Weights of a small mixture-of-experts language model, trained from scratch on English Wikipedia.
Size: width 256, vocabulary 32768.
Experts: 256 SwiGLU neurons an expert, a sigmoid router.
Training: a variant of Muon for the experts, 9102 steps.
Below are experts of layer 2 (counted from 0) of a mixture-of-experts language model. Rows are named router (the router's row for the expert), gate (a neuron's input weights, with its number), up (a neuron's input weights, with its number) and show model dimensions 0-255. Each number is 500 + 50 x the weight over its row's rms, rounded and kept within 0 to 999. Numbers have three digits each.
After each expert's rows: a language model's description of what the expert responds to. This comes from a sample of Wikipedia text that the model never trained on.

# expert 1
router:508489500512545500593483458468518480453478471535453558561503505533554573504579520471440472464577421503532491481469465504534486519490424471460502500480418517522481544468406494439568593499497526436466462520551526537540483402594468483483514445448483512436537449515513499484565473455530467474496488511499489453476549556491522504451475409486473493514454513461375524430552472445436646468522454544432449511512510513458493449499501505470590430444556373453543502490399517554422543454592571454504469543540535442506481443483521556402544493490478519450465527524466524463462517520401524495630487534628561497429598420459488489478485569407577420496532420548476536488388443412546562700511540477505437507462467488514506578517496552482561410590491494510580515537447502446416452414468537
gate0:574523580528440465602506545516500501504578423481518469485458567463471567473548579441521408539520492516623529592586511462596515472431480616389515538496477534418555516435554464520514558524523465540582561545506504558437443550440485550530509453416512505526458527520481480456494486442477542439497500409483532399436480456492518597526489508551525413508439505478454425546486472516498524547544475496551504532477445482499475433501478477458424492615397470591485566535494407500481519513515446515545499526601566541452522434537492493387531507496402454486466492464504541570470451509442529494483381527497548629384523458548531478428472464495437525446482479469512536377476497403457477415526476467400500504592584504535416548461439454428546421555564492522536492481472421522456522518505501
up0:492595442586427515470585496643472536400522461512515519554485513531481554475465465467563509477522497517491472543485518621626528514403485596564501556351483469499446504517517501545424413530532575460480424525558547497478518541460532569486536562481480496458510523522459551515485587530520445567540399478509525601438544458524524525450455454568512467469500483495661476549525553471412519520461473447495474571549460482568472517507496492400445528523436440485458464472496452513461470564414503499534578517402557520495520451442486546572432542544479648530443470461519445426539514522550404532564543552439513481561539560516552508609539497604499514493449508454433476492406472432500486505394475557528551478488538429481488492548502550491543486478482548539547476495544380511528468405523515
It responds to: Infobox field separators. Line-start dashes, colons after field names, and line breaks in infobox-style lists, such as "- Genus:", "- Occupation:", "Location in".

# expert 23
router:456570447479493549516512547537387453429521504537469473384558410498488485515615471513495442461519459466541456397543508478483525464494486509561530570548523454588534437518516497397455406515540522525517500535463597523534516516542536440489487443465471483491414529561444486455604518515486499468547530377587483487491453483547471519384504531489417440440490492513541517461585514428517562452497538572510433555527429506513499515506502519480469476544523432515412419448457533487497403526551489474549494518521399643497422412463519591481475506518483338497477523543518447450491486463421531384511494507526419597483520446435522483542492425408571557490497558525531538476469522531478555456446554443541464501504526370596447423507529565440483489522545539455509569438419448402547526509469537
gate0:480405580486485523526488460315474504492451462530463482386543454520479482552493491423487510519528441436583530515603555414451475545563578451528521503440437503492463509559443463569438568471545459500540511501510490499440552506556536572402556524466449507455464430541459522473585445471389461515369476495593476405537658504536509525480571483464492461510451467457529438411500482555521462546476474478603522481423468560536528513477531526487455504570525480528470515512486496585445580492460409450435518568516493638492469490432502460581581484548467586534525412410504550466469481559440477403565490462497530546445533403492508530493471461499569440442509553467511546488510473457418481545533468449484424497547557489565558502468516522475555501539490576479475489623459517434505505577530478
up0:531514469443448576499529522494560552504494430499507452520488561470617461475495589528514494501440524430496541447429562503546501511475451467530505574479625600498562545431500569461598551490611432480562481538478524543462397574538448482519409530614586509497420569431488459484486544487495501506525576572511537556548437532417522466490522487600532493459464401498447618511430586516508468561533473521440553535560571456497476505442458487557482515527462592358516520491479466393547431508401529491500408433441452548469466485549451479453379518544427444548473506486552465486502419503531478528441521530469485468527535500470587395565527460565488567497529548590533487493542490452474467533442596451473555523530480517490474503546482586500536400497553497505493438435508477557580521436452548
It responds to: Closing punctuation, line ends. Closing parentheses and quotes, semicolons, percent signs, dashes, and line breaks ending table cells, list items or headings, e.g. ), ", ==.

# expert 19
router:431515411431571457535442544550506468518539447494496494453575551439531551444433488510497457441460557486518478528506465442479482435647422526506494555437384403557571552478568470366592495452485427537502514495497523585564531534477443524607537458556533496462499498487489509457478596502459495489506512506565593531477543539403477522527477524467453555593527480500470467462523535396457453446529521485538500517511481484531536454443563530509404513461488449582542524512519540479469499508453535467522468475501456451478492494558506614559435564463535567451604540507521629477455544448467516536511470527481481410433500472430537509546440602526509510562503596556590536488489434411513529463503491516532397521510490443578493485514589593546498438584473551645551376423458495491518501448438524
gate0:492549525458581504493475466474627452494507476559496390564538480479477475580617544540575504543444536526546513560519486530470399482456374484495422571508453508520481547448512545561524574479557514464492505498465479529472355485537525451474498485522528532453487492470531388474465454466524529535568523475486528553523491527581459509536438574443476488504466561468425521557456508572528456512438409470492443484513466502432476507538451497508507443465619496530483520413443477488523426499466480489503489620529512414585488404418546579522439575442468560440526520476426379626417533425493513484507489442484497574495496513436480493498508543563420577499468515545561456428546524503516501511416595545444574495619540472508531426538426481472533594509512557574593402542532498468531492413587509
up0:464460418557508548543435502468446490502516396512471466577464544424451544488478513452512560489479423492450460470546456455564537489545554401484494499511548490511536495516572507547479544512518403555428496582476571481437442547512500460601447507560416408452440469484461470443497510517519499467542472520574466458550507491467546460566551507613481494554487557517454592513516512529512584489522531468461476553599525554453534404477534467598583533532613573475360421589426563486460493543504510530581554538531448508516524449523485592455484505525559540388561438485557608509500501487433501534510574466464420535609577429457558491457527559495531561550422467515510529582553534396525515471490478448422511528549481492529531553545484539463396462602547425446431480500491536597506511602485498
It responds to: Articles and determiners. Determiners before noun phrases, mostly the and a, plus possessive 's, his, their, and words like first.

# expert 20
router:443513480544552541460433530508448455500510442506621533580465499441579499514540437516494467512630498437400449464508434448478498391506370497481573439575575578469568364571511470455518522379538483402421586535455430510544535451533445523483519488522487465515477535489462495487540540513498544428527476479372510524512476465438470557483493487480537574530506508501549495587491463476501492567386525554556447490477534488479573489503507518513552499402494583588515513457493539494594529537487505477443627492480485329523479480460522491519516511532513507559700506471569550517448522531521449478490438620553487423484467493571550519493507511389524477485448499466547547486538504468600504538512519537458474506488484487567610486458560534452506579568560493513454501535542474517482515465493528
gate0:419457462500458531432569558435503420501479516481578580600500550537493480517477516480524518603461563521531544490438509421423494526613394414504501393543457482518447383559541459522549557455428529500526484514481485513496446494569503494433557493533522492471433458537562526407504560534386533456387561489478563470516542560557491471399514484589519557458477534552567476609550551480554400523532513548512561556458441516405508597538521497541475524483415546502487520401562479433546539430447573524540430553486586474558477531441539492515492507512520539570531502500584483533521468483595574419513423466448515530444469465545501513476461443378389549490490478588418508490556554483459505491607484443416454468485543501506477464538519543500532521487477475580611554504523434493539538520487525
up0:460454563509475539510552559477481563490487481524414531596479401449510522503448487452450514562492533345526569515488561492447462509499398532439571450474486578469506474616521576463407548491515480456495459537439488617504471490475596510458556523594502514424479469502445546590553455502500550502505460472460503404464419643547429427542501541443430577557569500555561505508569406461547452527550567583591513519516549474440435480436457526556499580556559512479550597479500514473571533568526456458379521490415567488543475567458508497464445439533424514482460578502602475574526518487500505475514471466489529474431461481469485499501440388491494446447508465603485437535559457515517533520536477514417503422495488572528463482512474518578530640480502521433540498476512531466494458433473492
It responds to: Word-ending pieces in titles. Word pieces completing words in album, film and award titles, such as st, est, ited, ic, and words like Best, Special.

# expert 16
router:464528512481497573498451497499507507479517534446468534523642549534543493473508555468484486433525480506436425501522441506522533546456429444559548446432504455493466510545620497521510441495515463523489529555554367559535475550639457473546512548542494531491469440514423491371508486523496461501496506391581513470564491545603509513370502458517463595605531453522481387500409533551488571446514498474542592502483507453520487542514472499526433481493482399491539582449464475545512344432468477527579437479450503586452417421450532557496442504540494413537503512475502450462495517498476504511499471534527508497508380447473532511512586487523478549509486517612453500448477468443557500548570627554459510568507512422497534478400503521485496472474433488577544461511505588616382564433539475
gate0:512550537440485475502469435504497657526500507474574609494602456475430451492511459512580524548492497520456550562538485453460520567511518586516429530538564509553583493477426445468602507505567524508502507523423348553465384437528562503508494460546488495465521488467500489486534517416564453548488535394570453502500452453508517410541564417501483446534431592451391487450533510487431507460509458490409506481474474468552584433498468474447571508545537507536511491522518489401364513461465588474488496490480499428456500580470464501475545476580585470530583436583515455524469445577440518465546575491549549428491579457509483506443515509555563453491517495436440546454560521452459415557515500572494456527481474450460491452485554536520429466455523466578569576448392596476491470578457581
up0:383464499490443505420566449495503474527551477479522475488520480544527494481462469514457533494557474494534539484510458562473483481407549470484470477506434485458493579510443478525494529490496385580456450532577528516539611409543455537534538543508499479580590497486481483468485468533467545510510489518477449493516493535535479576547438474487469509504535487480483554482403496484555441443500548462475503587580461609482611479452422499444496592480426566460601562538533469519474577576528552470396452476591573568456533567597448426474521482508507466433518617452487480480483584457546390445498486572559494373575571482469523446549452508523550596442642524577570598555447477561456542505535436474453495479532464502363492602566548437532424511538513484457533489576521440523555448488521490
It responds to: Table cell pipes. Pipe separators in markdown tables and header divider rows such as |---|---|, in sports statistics and election results.

# expert 10
router:498462533503441556495541618531541495507510520364509503436500490520512550522637516462486439505516453498455493475489492440418502541502489491475474532311479454527540487508521530426465519501521410467480513486376428449513522446532553573506489538483498479471432484411442514499495557447505486473531467499569486318507463504543455505519541430518534544480507450463459503547465512412514529490472464498519540502490494612486590509428560508517417483513480465510503525473367528496451423440490385515563453471510493543447569575517498466503515497508430448507461369524518574429484546447437537515485569530504476501530526476459515504551332421449427451511506501532513544435355483423499518451607504534597517505463517502404504476554502565459551527504611549579525498450458552535443527428473549
gate0:521494537499448667519497477466426506492427467462491505521423458460507473581553551503495472458433497524526496566512596545415514414512592480495397506508386545501394510549549505442522499470511479479483548448487539525499566522559582466545526555416538492472500471520469581428521581497561542518441406511489530502489424465553480627456508562549521534457571430501504495449484465546464505489471580511501548473461482484594524464557438472483474539556480557533501517539572448569440396565448484428412514511486411543483494516566521517521468642480500441517503516483484545519486443488504541398549495490582502550504582504437534520467374501455431512427482461512593426391520499513447614499488526497513444503507567481455502508616495446491386587561593413446546490577554531512509507558549540
up0:455390515538389404524453469572466464510574538401446479444486496497579490457462445483481373516512524443543548455421533476527487499534439469596526470504506390499624558467557511547478526532465534607513489489447380579491512506510493472607594530531445499506568563561495544528517476538480464441493483513503573567543586507482511446440571463497504563521458526441461502524488557482421455581488489435505446452539465429587556517541526493566409521538458475454554541503459568530557517424512500528565504516536611492452477438457524485501501536473533531428464513554611457486505498499501505544454509480491409466433451427588499455554511500477430593554429496536462625465477515467502492480532572461586533498526488479533488503391436501525589456472436530597457537468425535553524606422408476
It responds to: Year digits and dashes. Century prefixes of years like 201, 196, 194, the spaces before them, and en dashes in ranges such as 2018–2019.

# expert 15
router:539570520490526485558594541585477506536555498496520550519473563477543546480562468437481579475541563485510539487566447542552475458570466501490511474490358537466575467529541442479537473474467521520630497482480301440556510528431498547591514460562531505473486430421509517459519495497504459487501478504475594446477488506491542506429479438476585481516547497529467524488441503476555514340513496582520538509487481468479493582511593521490534510529464471509455443414370488520515482494530541446399436471470480469583400538551530555478451546494509452497486500518503501491445471507528534444492534560478516505414558415468521509573374468416521485629453526574455548483524539460549525478509565502589499469523486413608566453460525518456562473542535432663534546603426545539537530559529550
gate0:468511508529424434502564512542497519512509532511503496429491507498497454518485533447400601492481523458397526532538548475583528523510448505514385502521491469487474572475526518461447484483570498561524560607516470419573482550520418521537530476373537541531516515404595496485547478538595440522557553529516441518441496453483590515457533432430458471524523498480428520585460584492503469531482562500557501446527414578519582528462519540522558430602456556441427490509497487450517482473573531523327497553483487489436563483551487489477493486590507371547537466550574573465482537439459490440445424525432437477520404497483524395522472503502545518489578501539452443541516403534579578488436528518442504525446516554494533585475503473535486500599477423493456461422476525392468471376556602
up0:429411483507469468470466576515465472464525539473542536504506520432542516469458421523404435518492449476485496403484518522568519429577510530510489481637531515489540460622626480540550594477505518548420403519475616489553465466436497484572415462567587543487500416526496470493500444330573500480524437628439532491563510603477521473514503411488477542520563467522539434455483538502467529443506517504588461471471462446487481521538586570409537568502516592541513531526565500480506504468426542432423461543479509454558467495533428498464526430524479396491509585608511439516487441495423523488506488456496626513493490524590458520536427535411483505465372416531470499511487497489609479436474490574548494556544434429444514451527486513487480539461473523479484538570480496543562541493488490
It responds to: Function words, modals. Infinitive to, relative and conjunctive words, negation and modals in running prose, such as that, which, who, cannot, won't, only.

# expert 0
router:501453515511565532483533535570501414527472544474582548507495527458491513500578542500449467537517500511549441400568521453527530522454497371439510447420437419553540385508401467512635496527539447458484487492461514602493478512598491538573546454476551497465467569453567452518496574426473489528504488528570495513529493522528506468448532450527588554502519477430449499434525407430503529413548476497455546516486503519493458458506463493514490430528527368465530503475476511467431465430566444450580475521541569494501427478418513572453491482490424550502498487553424643474513531482491516537513515498531508583458550476456491515444425525494524406437505374521531526430377513461545563617563471437506452482515445472597529589515490556420526467484532467491493598566526530429378469634478507
gate0:433436423520505586546539517475589442473532507551475444484474485550529494536529495523513475492428470492548500499554398607493539493460529455568446559522464519432458484535580562529480509420480520506450483570458484536533534545461510496453573486370505485471502655558493543411502527536512525497578490587552529516579514480473537407520469441478481465475515440416430457510504480548463461520470432448469527531424505536517456445523448577538554487577526503413515502496624472525573481461498508463532475550579448579438442533567427559539526613508534529424461442459443484440385536501560563452517501452590522525458495561428480418517460461483446534515478658548451488610502467570522513464577485504568507537464386488491590452515567478530511458531554417493487477589496424463392517536485575
up0:496481475538557409459501535442461469540376527467474472547499451444494482511435487434474513500471498465449383488483520488417499502469440532540521609563506492530450533508500471605545524470453490431493445435469452564478534433484454546557565557482443579438460465401429488455472493478513559502531491517455519534416447557488452530534453542560500475562484533429561387483543530512473433477511502547509504562430552550602501552582474484498472445497482497534478561418464598384561420486493554511405469537481555506556544491491413571501429458562597582434445526479537551439506419492526508551483488487505483451465519584555508609572451549395538472450560491396448445511511560543472530520474424447495476524431591538438504607519534476511498412573565471530452483500642552491395491468480566
It responds to: Space before numbers. Bare space tokens before numbers in tables and prose, such as the empty Turnout cell, years after in, and scores in table cells.